Experts of a small language model: 80 experts in each of 7 layers.
Below are experts of layer 5 (counted from 0) of a mixture-of-experts language model. Rows are named router (the router's row for the expert) and show model dimensions 80-159. Each number is 200 + 20 x the weight over its row's rms, rounded and kept within 0 to 999.
After each expert's rows: a language model's description of what the expert responds to. This comes from a sample of Wikipedia text that the model never trained on.

# expert 61
router,242,187,197,179,214,187,206,189,168,200,147,225,202,206,183,186,203,194,191,169,230,201,217,160,190,174,211,147,168,204,174,197,205,210,194,212,206,163,219,215,158,178,177,225,225,183,194,213,230,177,196,212,214,150,188,204,220,188,172,190,190,216,211,163,219,202,226,209,196,176,195,206,172,196,201,177,199,203,201,180
Description: Space before numbers

# expert 38
router,236,195,176,184,182,183,214,216,221,232,176,246,229,204,228,217,217,199,186,181,227,236,215,166,190,197,217,177,193,169,222,209,202,181,178,229,179,206,176,220,201,186,245,218,206,174,247,205,221,209,220,183,196,184,184,181,194,194,227,224,186,221,252,191,224,193,160,186,169,187,209,190,194,184,179,182,194,183,177,166
Description: Location prepositions

# expert 55
router,234,166,248,204,171,178,215,185,191,185,197,210,221,196,215,153,184,207,215,191,200,187,212,179,199,228,184,176,155,182,205,233,195,207,206,205,216,186,233,217,209,175,205,198,207,157,183,197,184,188,242,192,178,184,185,197,177,189,216,227,184,202,205,206,231,211,158,181,195,208,222,231,207,208,204,168,215,197,177,212
Description: Prepositions after nouns

# expert 8
router,241,203,194,171,209,204,224,187,215,207,186,214,244,212,162,204,227,198,196,184,199,186,222,186,195,195,194,203,177,191,196,196,179,192,165,198,193,189,212,219,196,183,255,199,207,207,200,201,173,235,232,199,196,180,209,186,208,201,215,223,211,190,223,170,209,175,206,160,169,210,210,217,204,195,222,170,209,183,181,185
Description: Name-initial capitals

# expert 24
router,187,216,195,211,186,204,231,180,174,209,210,181,243,207,192,228,191,208,248,215,226,206,203,189,195,188,193,191,191,172,195,243,196,216,216,214,189,185,198,220,169,225,229,182,205,200,182,188,200,194,212,193,175,180,197,209,220,198,223,199,184,197,228,182,180,171,187,224,185,231,219,198,173,185,162,204,191,241,183,171
Description: Table pipes and headings

# expert 33
router,231,203,203,180,195,196,239,221,187,212,184,222,206,190,186,186,215,218,221,198,205,209,229,216,228,228,223,190,210,192,195,211,203,185,226,229,179,186,185,211,212,195,203,198,197,188,198,196,224,235,221,194,204,177,213,209,166,174,223,206,165,215,217,211,227,198,190,180,159,183,252,223,204,229,188,199,207,187,207,189
Description: Name and taxon endings

# expert 37
router,204,160,219,205,200,185,196,188,196,217,191,199,208,188,214,213,209,192,191,195,235,221,186,184,233,195,176,219,207,199,217,207,197,193,181,227,194,198,211,206,182,180,209,203,213,187,179,223,224,222,221,214,203,200,198,200,189,172,216,228,228,215,196,183,210,179,173,187,159,174,218,219,222,208,213,208,192,188,182,148
Description: Determiners after prepositions

# expert 43
router,219,193,232,212,178,186,242,212,206,216,202,207,233,191,203,207,193,188,227,198,193,155,196,218,177,188,183,178,174,208,204,216,202,193,198,207,240,195,235,225,217,198,220,179,179,180,178,192,219,239,212,232,186,163,172,184,233,183,202,242,191,172,220,194,218,183,168,192,177,197,205,264,213,192,191,163,197,199,171,166
Description: Titles and list connectors

# expert 47
router,203,198,173,209,233,190,218,199,190,195,174,207,209,206,206,220,191,203,229,184,233,171,217,196,244,208,220,175,220,190,200,205,215,189,217,212,197,170,207,234,183,199,216,175,183,180,190,211,202,209,222,220,226,167,217,212,179,206,224,213,212,177,215,215,219,199,215,146,208,221,233,229,159,220,186,206,227,194,190,207
Description: Institution name endings

# expert 46
router,201,179,204,182,206,184,219,202,213,208,175,177,208,178,210,179,188,193,190,191,211,197,205,181,193,206,167,191,197,190,194,235,242,173,213,210,189,174,210,194,176,189,205,215,216,205,143,194,207,178,232,176,180,176,171,190,216,208,190,221,214,212,220,184,210,191,185,196,178,190,205,230,198,220,203,208,177,219,181,204
Description: Narrative event words

# expert 48
router,197,171,196,201,204,174,216,194,206,206,186,173,190,229,225,169,219,207,234,156,240,205,226,222,174,175,176,211,187,174,198,238,195,180,191,219,193,186,233,202,196,170,190,190,226,202,202,212,185,217,213,177,191,153,220,194,222,171,214,228,197,192,217,179,216,193,196,172,174,212,184,219,172,161,207,179,183,214,209,204
Description: Mid-word lowercase fragments

# expert 26
router,192,208,198,209,233,188,206,177,168,203,175,186,201,188,169,190,210,243,167,153,213,172,202,191,228,199,215,169,190,201,213,205,189,172,198,206,232,197,199,199,222,167,228,214,195,156,205,201,211,206,213,233,207,194,180,200,180,212,204,225,204,193,196,195,211,195,192,172,179,199,254,225,178,234,217,206,172,220,160,184
Description: Sports competition terms

# expert 56
router,193,188,184,182,205,202,270,198,177,201,148,209,254,195,164,218,214,178,200,217,197,183,186,195,180,190,183,190,186,206,200,237,198,197,216,191,227,186,208,213,185,197,226,209,182,187,190,184,193,199,216,173,157,164,186,197,230,180,230,238,172,231,231,174,195,158,196,193,173,212,199,230,177,197,186,164,189,217,167,179
Description: Table number digits

# expert 34
router,195,150,184,202,200,197,201,205,178,207,160,223,252,209,158,205,221,199,204,168,226,172,195,185,219,195,198,209,191,185,246,207,202,199,190,208,198,173,207,199,200,193,211,208,203,213,175,211,210,168,215,219,211,183,188,177,217,177,239,214,215,230,209,169,204,202,209,210,171,197,211,223,186,216,197,198,238,240,175,192
Description: Sentence subjects

# expert 59
router,192,188,195,152,228,187,246,202,194,237,194,223,223,198,171,178,190,187,195,215,244,191,188,225,207,195,183,220,206,200,215,254,185,182,178,201,236,195,167,209,215,205,233,167,209,175,184,176,170,181,213,189,201,177,175,207,210,190,238,222,228,194,191,180,202,185,195,205,179,224,211,198,207,186,190,192,220,223,155,198
Description: Sports table codes

# expert 17
router,228,167,233,160,229,159,196,177,200,186,169,191,225,162,233,220,184,226,189,216,204,191,177,204,210,199,206,181,206,177,223,212,171,195,195,207,243,207,196,168,197,195,191,175,204,210,214,198,238,217,221,182,175,182,211,185,177,207,201,227,189,223,178,158,205,201,199,167,193,218,242,196,195,182,177,180,223,223,162,169
Description: Infinitive to, modals

# expert 2
router,202,207,222,184,200,200,226,215,211,214,188,202,225,195,170,191,229,201,222,171,222,189,227,212,261,216,234,188,179,210,196,179,184,192,176,192,192,193,192,234,200,163,230,215,229,201,177,193,177,216,200,187,212,163,227,204,187,181,196,209,206,219,215,177,219,166,228,169,162,187,237,193,204,215,204,163,203,202,189,199
Description: Foreign name fragments

# expert 9
router,248,195,208,183,200,209,206,217,188,207,201,191,247,213,185,185,222,255,203,217,224,170,181,209,215,227,185,208,203,210,187,203,218,196,203,230,228,189,178,200,208,168,239,213,215,195,190,170,208,213,202,227,194,177,171,168,190,204,204,226,214,183,206,163,200,181,205,159,180,182,194,226,208,216,203,210,194,229,185,192
Description: Career and naming verbs

# expert 28
router,228,219,216,220,207,204,235,145,202,230,178,201,222,181,196,183,197,197,198,199,210,166,205,184,198,180,223,219,199,199,208,186,224,185,222,189,231,176,209,194,195,181,234,226,212,205,221,205,205,243,196,192,200,171,197,183,198,172,192,226,198,208,175,195,192,173,155,201,160,218,167,187,176,160,243,208,182,204,176,176
Description: Colons and table separators

# expert 36
router,211,196,178,201,211,212,255,209,190,198,170,232,233,176,176,209,212,177,189,220,209,172,187,218,179,215,159,211,200,213,210,229,194,176,209,196,209,203,199,202,203,183,234,170,210,161,178,207,184,190,216,192,165,174,201,211,210,175,229,256,181,204,213,180,206,170,178,182,180,194,224,218,192,185,192,149,213,229,158,192
Description: Digits inside tables

# expert 29
router,211,206,242,197,181,197,199,215,194,212,185,202,201,222,213,222,193,218,207,191,213,191,188,200,218,209,169,210,189,182,196,207,217,190,216,225,173,218,201,228,206,186,242,219,196,191,217,173,181,202,207,174,162,199,205,198,202,201,231,236,177,229,201,169,202,177,162,175,152,205,201,186,198,198,204,170,207,241,196,151
Description: Row-ending table pipes

# expert 45
router,203,180,208,156,199,200,215,199,183,243,166,239,228,200,173,179,210,197,173,199,227,172,203,191,205,198,197,206,171,205,212,206,231,199,198,210,227,220,217,221,191,200,203,215,216,171,203,196,206,166,199,186,173,138,214,176,162,170,187,212,195,199,209,157,200,191,191,178,187,180,197,207,215,179,197,168,219,228,184,203
Description: Spaces before table numbers

# expert 21
router,234,205,192,164,186,193,214,215,189,229,140,196,206,200,175,198,228,214,217,145,210,183,174,165,208,171,162,196,194,163,217,221,222,194,182,193,195,203,203,217,157,204,227,222,207,186,210,203,200,236,221,214,196,180,201,181,185,186,206,210,201,227,219,196,192,217,213,200,181,193,206,229,202,234,190,191,201,219,148,184
Description: Digits inside years

# expert 14
router,215,183,211,214,207,183,214,193,179,172,176,195,227,200,208,197,244,161,175,208,208,181,187,198,183,226,221,192,168,188,207,216,210,184,211,199,229,192,217,196,193,184,209,199,221,185,195,167,185,209,218,180,177,185,182,183,234,200,200,207,177,175,215,190,188,157,198,185,186,199,222,203,218,174,189,167,203,210,153,196
Description: Comparison and quantity words

# expert 1
router,237,192,201,186,218,209,196,177,186,199,184,197,229,229,172,191,174,229,192,211,204,189,213,173,199,184,207,191,171,202,231,190,220,192,183,184,205,158,187,211,178,183,240,175,190,203,217,227,212,201,211,194,214,198,161,204,200,193,195,252,227,182,213,225,223,204,218,194,174,243,256,189,190,227,226,188,177,202,178,148
Description: Place names

# expert 23
router,225,217,184,178,208,171,232,171,176,216,187,195,212,185,187,201,217,212,191,195,212,183,189,204,202,174,179,180,216,216,182,198,201,196,194,216,223,177,203,222,206,221,232,158,245,205,211,197,187,180,200,215,202,174,198,184,186,187,217,215,208,205,207,184,213,231,203,204,202,187,222,210,180,210,192,177,219,172,207,168
Description: Digits inside numbers

# expert 12
router,208,203,206,196,184,186,193,191,205,206,151,184,228,205,185,173,177,199,241,183,208,206,204,212,208,218,197,195,193,198,195,199,207,176,204,207,202,194,198,235,187,192,245,168,188,160,199,224,205,191,202,202,170,193,185,228,196,193,209,230,223,206,199,202,226,186,223,179,161,212,247,197,217,241,226,186,200,223,170,179
Description: Place and nationality names

# expert 13
router,194,189,199,179,184,203,221,203,182,207,139,201,211,198,201,175,194,175,193,204,235,235,207,156,224,200,206,190,166,201,182,203,162,198,191,213,221,172,206,223,182,152,207,190,200,170,197,225,217,182,216,186,201,169,206,192,227,189,180,230,215,223,223,171,214,157,217,196,160,215,195,235,192,205,205,196,215,194,189,203
Description: Dashes and parentheses

# expert 40
router,212,146,213,228,179,196,209,183,181,208,166,232,225,198,174,158,189,203,227,204,205,167,214,188,199,184,198,207,188,190,226,226,222,188,183,215,210,144,226,210,197,189,206,213,200,201,168,202,185,175,210,197,225,199,209,197,191,173,219,218,188,211,232,156,213,203,196,205,196,221,195,220,216,200,192,165,196,231,190,181
Description: Subordinators and clause openers

# expert 10
router,205,155,190,224,218,191,195,230,177,202,161,193,215,231,169,203,233,184,214,187,222,169,157,199,242,196,200,181,191,211,206,226,156,182,230,200,228,173,194,208,199,213,204,221,201,196,194,171,180,204,204,227,187,161,180,153,192,195,231,205,199,199,235,174,202,194,186,191,190,222,194,229,206,236,193,177,221,224,184,190
Description: Clause-linking conjunctions and verbs

# expert 6
router,188,198,213,171,194,183,224,191,182,213,177,197,215,201,177,198,195,208,208,227,187,160,189,186,191,236,195,178,156,211,220,219,215,233,240,220,215,189,205,214,187,193,201,221,224,197,178,162,208,211,227,200,191,185,177,220,184,144,202,207,226,213,227,203,199,160,210,193,197,188,192,190,231,219,232,209,206,188,216,201
Description: Section and paragraph breaks

# expert 60
router,199,176,177,186,203,199,215,193,163,204,172,206,202,167,168,190,192,226,218,212,225,171,206,177,196,206,199,235,205,228,200,218,215,184,192,208,209,176,242,221,163,153,181,192,199,152,225,198,211,220,217,197,200,134,211,224,227,197,197,217,196,216,240,190,180,172,218,214,171,204,221,225,192,162,207,175,211,226,181,190
Description: First digit of numbers

# expert 63
router,230,194,204,149,187,196,220,207,181,238,176,196,209,200,166,217,229,231,214,156,192,174,180,188,183,176,145,202,220,183,205,222,243,182,200,208,190,180,196,218,179,202,189,212,182,172,220,203,190,223,228,210,169,178,198,206,208,197,218,227,196,202,202,209,196,214,208,189,205,193,183,235,202,233,174,198,223,176,184,187
Description: Opening quotes and year digits

# expert 35
router,212,159,235,151,186,229,203,228,167,191,176,185,214,209,163,197,234,178,191,203,215,180,206,195,214,180,204,194,235,242,169,181,206,196,186,209,234,178,190,199,181,186,195,185,229,193,198,204,190,217,182,204,163,187,190,199,179,196,210,218,193,202,216,195,209,194,189,211,197,232,202,190,187,222,226,184,216,218,219,205
Description: Copula and auxiliaries

# expert 25
router,204,192,196,197,180,170,211,193,171,257,188,184,235,196,168,210,223,207,200,212,182,186,186,175,187,202,210,194,205,187,214,233,220,183,197,188,198,184,203,249,172,204,217,200,197,185,185,181,214,168,229,204,195,188,170,195,201,178,237,212,198,214,206,174,211,200,217,204,213,229,226,249,167,204,190,195,200,220,182,175
Description: Table rank digits

# expert 19
router,219,216,176,199,193,185,264,201,191,230,188,196,214,193,195,195,200,167,174,228,207,168,199,204,179,196,191,210,207,220,236,220,206,153,189,195,226,221,188,212,213,208,224,202,234,184,199,188,216,197,204,173,158,164,206,202,183,208,242,207,200,217,201,195,225,192,217,192,169,202,227,209,216,212,185,160,210,215,189,166
Description: Digits in stats tables

# expert 52
router,197,206,181,206,217,209,238,196,206,227,137,220,213,200,190,188,232,180,198,196,183,193,171,187,202,222,186,167,168,180,207,213,210,203,217,251,240,176,165,220,179,180,220,221,183,183,184,193,206,193,187,204,173,151,203,183,204,192,243,238,186,197,193,191,167,217,204,183,170,235,213,200,202,169,199,188,173,218,205,176
Description: Closing brackets and quotes

# expert 49
router,174,203,175,215,224,184,192,193,171,230,150,182,220,198,175,226,197,181,198,197,206,195,194,169,194,178,185,223,225,185,218,210,176,221,195,185,196,217,184,194,196,195,222,204,218,164,164,217,203,199,215,160,167,162,188,181,197,190,225,196,193,199,233,211,212,205,202,185,215,198,224,206,171,210,198,176,190,231,188,180
Description: List line bullets

# expert 62
router,227,164,207,187,207,233,211,228,161,245,204,218,203,185,198,196,184,174,188,211,187,219,204,170,210,206,202,207,191,206,252,220,145,218,232,211,215,187,223,212,193,199,193,233,165,193,159,198,166,233,202,173,193,156,193,223,202,132,210,219,199,196,196,170,208,164,195,186,175,183,212,221,197,193,198,171,212,207,205,180
Description: Number-initial digits

# expert 3
router,202,198,175,195,169,209,189,182,212,200,195,211,200,206,208,185,221,187,182,209,222,196,201,185,203,197,191,159,196,192,199,202,205,164,192,209,178,125,207,214,200,180,206,163,190,208,172,169,218,166,247,176,198,197,195,200,216,184,208,230,194,202,232,200,199,210,207,176,194,196,242,197,195,205,203,202,180,237,188,188
Description: Plural and abstract nouns

# expert 41
router,238,189,191,195,242,204,216,219,170,261,187,209,220,216,205,207,203,201,216,193,202,202,186,178,192,194,203,205,157,181,258,236,193,170,191,209,202,177,208,192,158,190,227,205,225,185,164,191,187,185,233,192,202,169,204,207,213,202,188,211,185,186,223,203,216,199,203,177,176,195,185,186,186,220,210,199,196,233,197,210
Description: Participles and sentence ends

# expert 42
router,218,186,204,191,195,209,193,213,214,198,197,189,226,193,151,206,216,230,200,223,211,182,190,207,218,201,208,191,196,206,221,212,205,198,196,196,223,215,227,203,213,197,214,204,212,159,181,168,243,220,190,231,186,173,212,215,194,172,213,191,187,192,219,204,206,200,194,147,196,186,227,216,232,202,223,195,214,248,157,170
Description: Determiners before noun phrases

# expert 58
router,227,186,197,194,192,183,216,171,194,193,176,189,186,209,231,162,204,196,222,193,209,163,235,200,172,202,169,205,166,172,209,232,166,185,204,180,170,177,222,241,203,174,227,183,200,164,186,186,204,187,205,218,177,187,193,189,204,169,213,238,176,202,229,172,197,186,216,186,197,213,234,209,158,212,198,192,194,196,187,200
Description: Field and domain nouns

# expert 7
router,221,184,193,211,233,190,198,229,180,179,172,201,180,177,208,196,216,192,199,195,207,154,180,184,212,204,187,206,194,191,225,225,216,205,187,189,216,197,214,254,167,192,235,163,198,190,195,202,180,225,214,226,190,179,176,209,198,179,176,209,217,192,204,204,197,168,213,186,181,177,217,231,172,234,205,186,225,222,186,185
Description: Institutional and directional words

# expert 16
router,232,196,232,183,207,213,203,202,190,214,192,219,192,206,220,205,208,211,203,196,206,198,192,162,207,186,197,191,184,204,211,199,208,171,217,205,172,162,210,196,151,209,223,205,195,203,180,179,210,200,236,185,215,167,183,228,222,162,195,201,187,192,237,175,190,164,205,204,165,245,221,226,191,245,199,178,204,206,172,155
Description: Month names in dates

# expert 31
router,201,230,210,215,180,207,208,151,162,208,188,200,193,205,166,176,197,195,181,196,199,176,180,204,215,195,193,184,188,173,205,192,194,174,206,212,247,188,244,195,201,154,221,180,230,167,214,205,206,175,201,216,200,145,204,215,187,217,188,235,200,203,227,180,215,174,230,187,182,169,238,233,206,210,214,169,213,214,187,169
Description: Counts in sports text

# expert 44
router,206,206,209,183,214,211,225,195,166,197,181,204,195,215,199,196,208,189,187,217,214,156,194,200,199,191,188,191,177,188,192,202,196,200,191,189,205,198,247,198,182,181,222,189,202,190,178,202,211,169,207,174,178,174,194,183,232,195,199,240,183,225,230,216,185,150,195,186,197,182,216,222,179,189,193,179,199,228,168,205
Description: Units after numbers

# expert 0
router,222,178,212,186,227,246,265,226,205,174,203,204,230,179,187,212,224,198,215,210,199,192,216,168,181,160,199,206,191,212,199,236,191,202,173,190,182,166,208,200,217,177,208,188,208,187,183,206,211,218,222,214,194,166,205,183,188,178,193,222,190,179,209,194,215,192,179,180,175,183,198,248,204,200,158,208,202,184,193,193
Description: Infobox list field values

# expert 53
router,216,209,240,159,186,214,207,200,180,202,170,188,195,212,200,216,202,191,207,241,223,223,194,187,189,219,199,205,175,178,216,219,171,180,169,211,206,165,215,219,187,179,242,203,204,176,205,223,205,199,222,170,186,168,196,200,204,169,209,231,198,207,213,167,229,161,231,212,175,193,179,236,189,205,198,199,220,181,209,169
Description: Opening parentheses

# expert 32
router,199,198,212,207,188,196,230,194,189,197,194,234,265,187,172,212,195,195,185,200,201,208,190,190,184,204,195,185,203,207,209,220,184,193,200,203,203,161,185,230,199,180,217,216,173,198,178,215,211,199,220,233,159,175,225,192,184,158,259,227,171,231,225,195,228,210,213,170,182,204,193,223,203,219,216,165,222,231,169,200
Description: Name endings in headings

# expert 11
router,196,178,241,204,185,196,203,215,192,242,200,202,213,200,207,171,202,204,215,185,194,189,203,215,222,212,184,187,177,203,197,192,208,197,219,206,201,221,198,213,197,161,227,190,202,213,227,181,216,219,192,184,177,162,197,234,214,209,229,240,180,184,236,175,208,183,153,192,158,213,224,198,210,191,197,187,200,215,203,155
Description: Table cell separators

# expert 30
router,238,195,208,181,194,192,227,198,194,239,157,216,216,219,207,174,191,209,201,186,198,178,195,165,228,217,176,170,199,183,217,194,208,205,197,203,206,202,217,220,213,181,219,184,216,188,206,180,207,218,218,209,194,179,194,196,166,215,206,230,218,206,202,197,223,177,168,175,165,209,198,218,199,197,204,193,187,207,179,188
Description: Prepositions and articles

# expert 50
router,198,197,190,176,201,184,263,203,178,215,164,194,233,200,197,191,201,171,212,231,209,181,169,194,186,216,184,199,165,207,229,213,210,209,203,204,211,203,233,230,180,196,233,197,196,180,197,158,203,193,200,175,179,185,168,203,222,170,207,251,166,207,217,201,201,168,166,198,167,207,229,213,181,196,183,173,206,205,178,191
Description: Instruments, digits, coordinates

# expert 54
router,230,215,220,181,161,207,188,196,187,241,199,200,224,199,168,179,210,166,195,180,220,193,208,180,219,211,180,184,182,180,230,215,168,199,206,227,235,191,199,212,191,166,197,186,191,188,194,175,240,196,231,202,191,214,191,200,183,168,240,219,195,184,195,185,221,209,232,188,163,213,218,214,228,246,201,165,208,215,170,191
Description: Person subjects and first names

# expert 39
router,202,213,198,181,188,203,211,229,207,199,171,223,243,202,194,212,203,192,197,193,207,176,186,188,194,177,201,198,191,187,186,220,175,185,212,199,199,186,190,227,180,181,224,187,208,192,197,188,182,178,208,167,185,187,182,224,208,198,216,266,187,213,216,176,212,159,199,186,160,206,208,181,193,212,206,156,202,209,176,194
Description: Table cell separators

# expert 4
router,224,203,200,179,203,202,235,211,199,271,202,204,223,214,215,196,188,182,195,212,211,206,158,191,200,207,173,220,205,219,227,221,219,213,201,213,196,194,197,220,176,231,220,205,169,204,198,189,213,181,242,183,196,161,226,192,218,169,233,211,190,214,196,180,218,165,213,196,182,209,179,202,211,189,209,179,228,227,200,194
Description: Infobox field labels

# expert 27
router,208,174,209,192,180,196,208,193,238,219,165,211,195,201,218,182,186,164,193,189,220,208,216,228,176,198,160,219,179,191,212,238,196,192,191,229,192,197,207,185,206,186,190,209,187,178,171,190,183,183,203,192,160,163,210,235,226,183,209,221,189,189,221,196,218,216,198,193,156,237,245,187,212,189,206,192,211,224,165,199
Description: Evaluative adjectives and suffixes

# expert 18
router,233,195,209,207,208,216,204,199,188,227,209,204,242,214,177,151,195,184,226,190,209,182,217,178,193,181,162,193,214,215,242,213,197,187,205,207,245,203,192,188,195,185,213,181,218,175,206,169,178,232,248,197,224,194,147,196,197,195,216,220,203,178,222,196,199,194,205,196,204,237,246,227,194,204,197,171,193,179,165,181
Description: Name-initial capitals

# expert 20
router,217,198,186,190,182,198,194,227,201,209,179,192,219,192,207,192,198,197,214,182,192,194,195,174,206,207,222,205,219,197,221,245,220,164,177,213,175,164,213,228,207,201,210,205,208,198,187,187,224,193,203,210,222,196,172,216,201,181,201,211,196,218,196,179,195,200,188,191,205,219,231,222,186,202,236,191,184,227,202,202
Description: Year final digits

# expert 51
router,215,170,172,179,175,194,202,188,198,187,171,170,170,211,203,198,207,170,212,174,248,210,202,210,207,200,174,197,148,206,216,220,195,183,166,203,201,223,213,203,207,202,195,155,207,205,203,223,200,226,228,199,190,164,206,182,214,179,212,241,219,205,226,176,173,180,190,152,169,211,187,244,193,197,206,177,186,216,177,193
Description: Word-initial fragments

# expert 57
router,202,206,209,224,168,190,248,209,210,191,167,192,244,203,203,186,207,167,198,223,200,210,178,226,185,213,191,187,194,211,199,205,197,206,198,194,212,216,201,217,203,200,227,171,195,205,183,231,188,187,204,234,174,194,173,220,216,193,224,242,162,203,202,199,205,182,198,191,190,191,210,218,175,194,189,178,192,205,164,210
Description: Infobox field labels

# expert 22
router,219,185,207,175,191,183,230,197,182,196,189,205,207,169,180,207,230,175,212,204,191,174,203,204,187,204,152,212,193,224,240,235,166,207,201,233,232,198,212,210,159,200,222,208,190,201,198,210,221,201,226,208,147,197,207,200,194,185,211,220,196,176,207,156,220,162,204,154,210,188,236,209,209,183,189,180,196,189,204,154
Description: Award and time prepositions

# expert 15
router,204,217,207,200,195,215,202,204,171,220,167,238,195,211,198,179,218,186,195,190,213,193,163,195,192,167,205,192,168,157,223,226,209,197,186,215,233,176,236,222,164,161,213,210,199,175,168,186,192,204,231,184,210,129,216,197,199,209,218,206,183,181,191,200,216,187,194,160,208,215,182,175,201,230,216,202,195,177,210,204
Description: Sentence-ending periods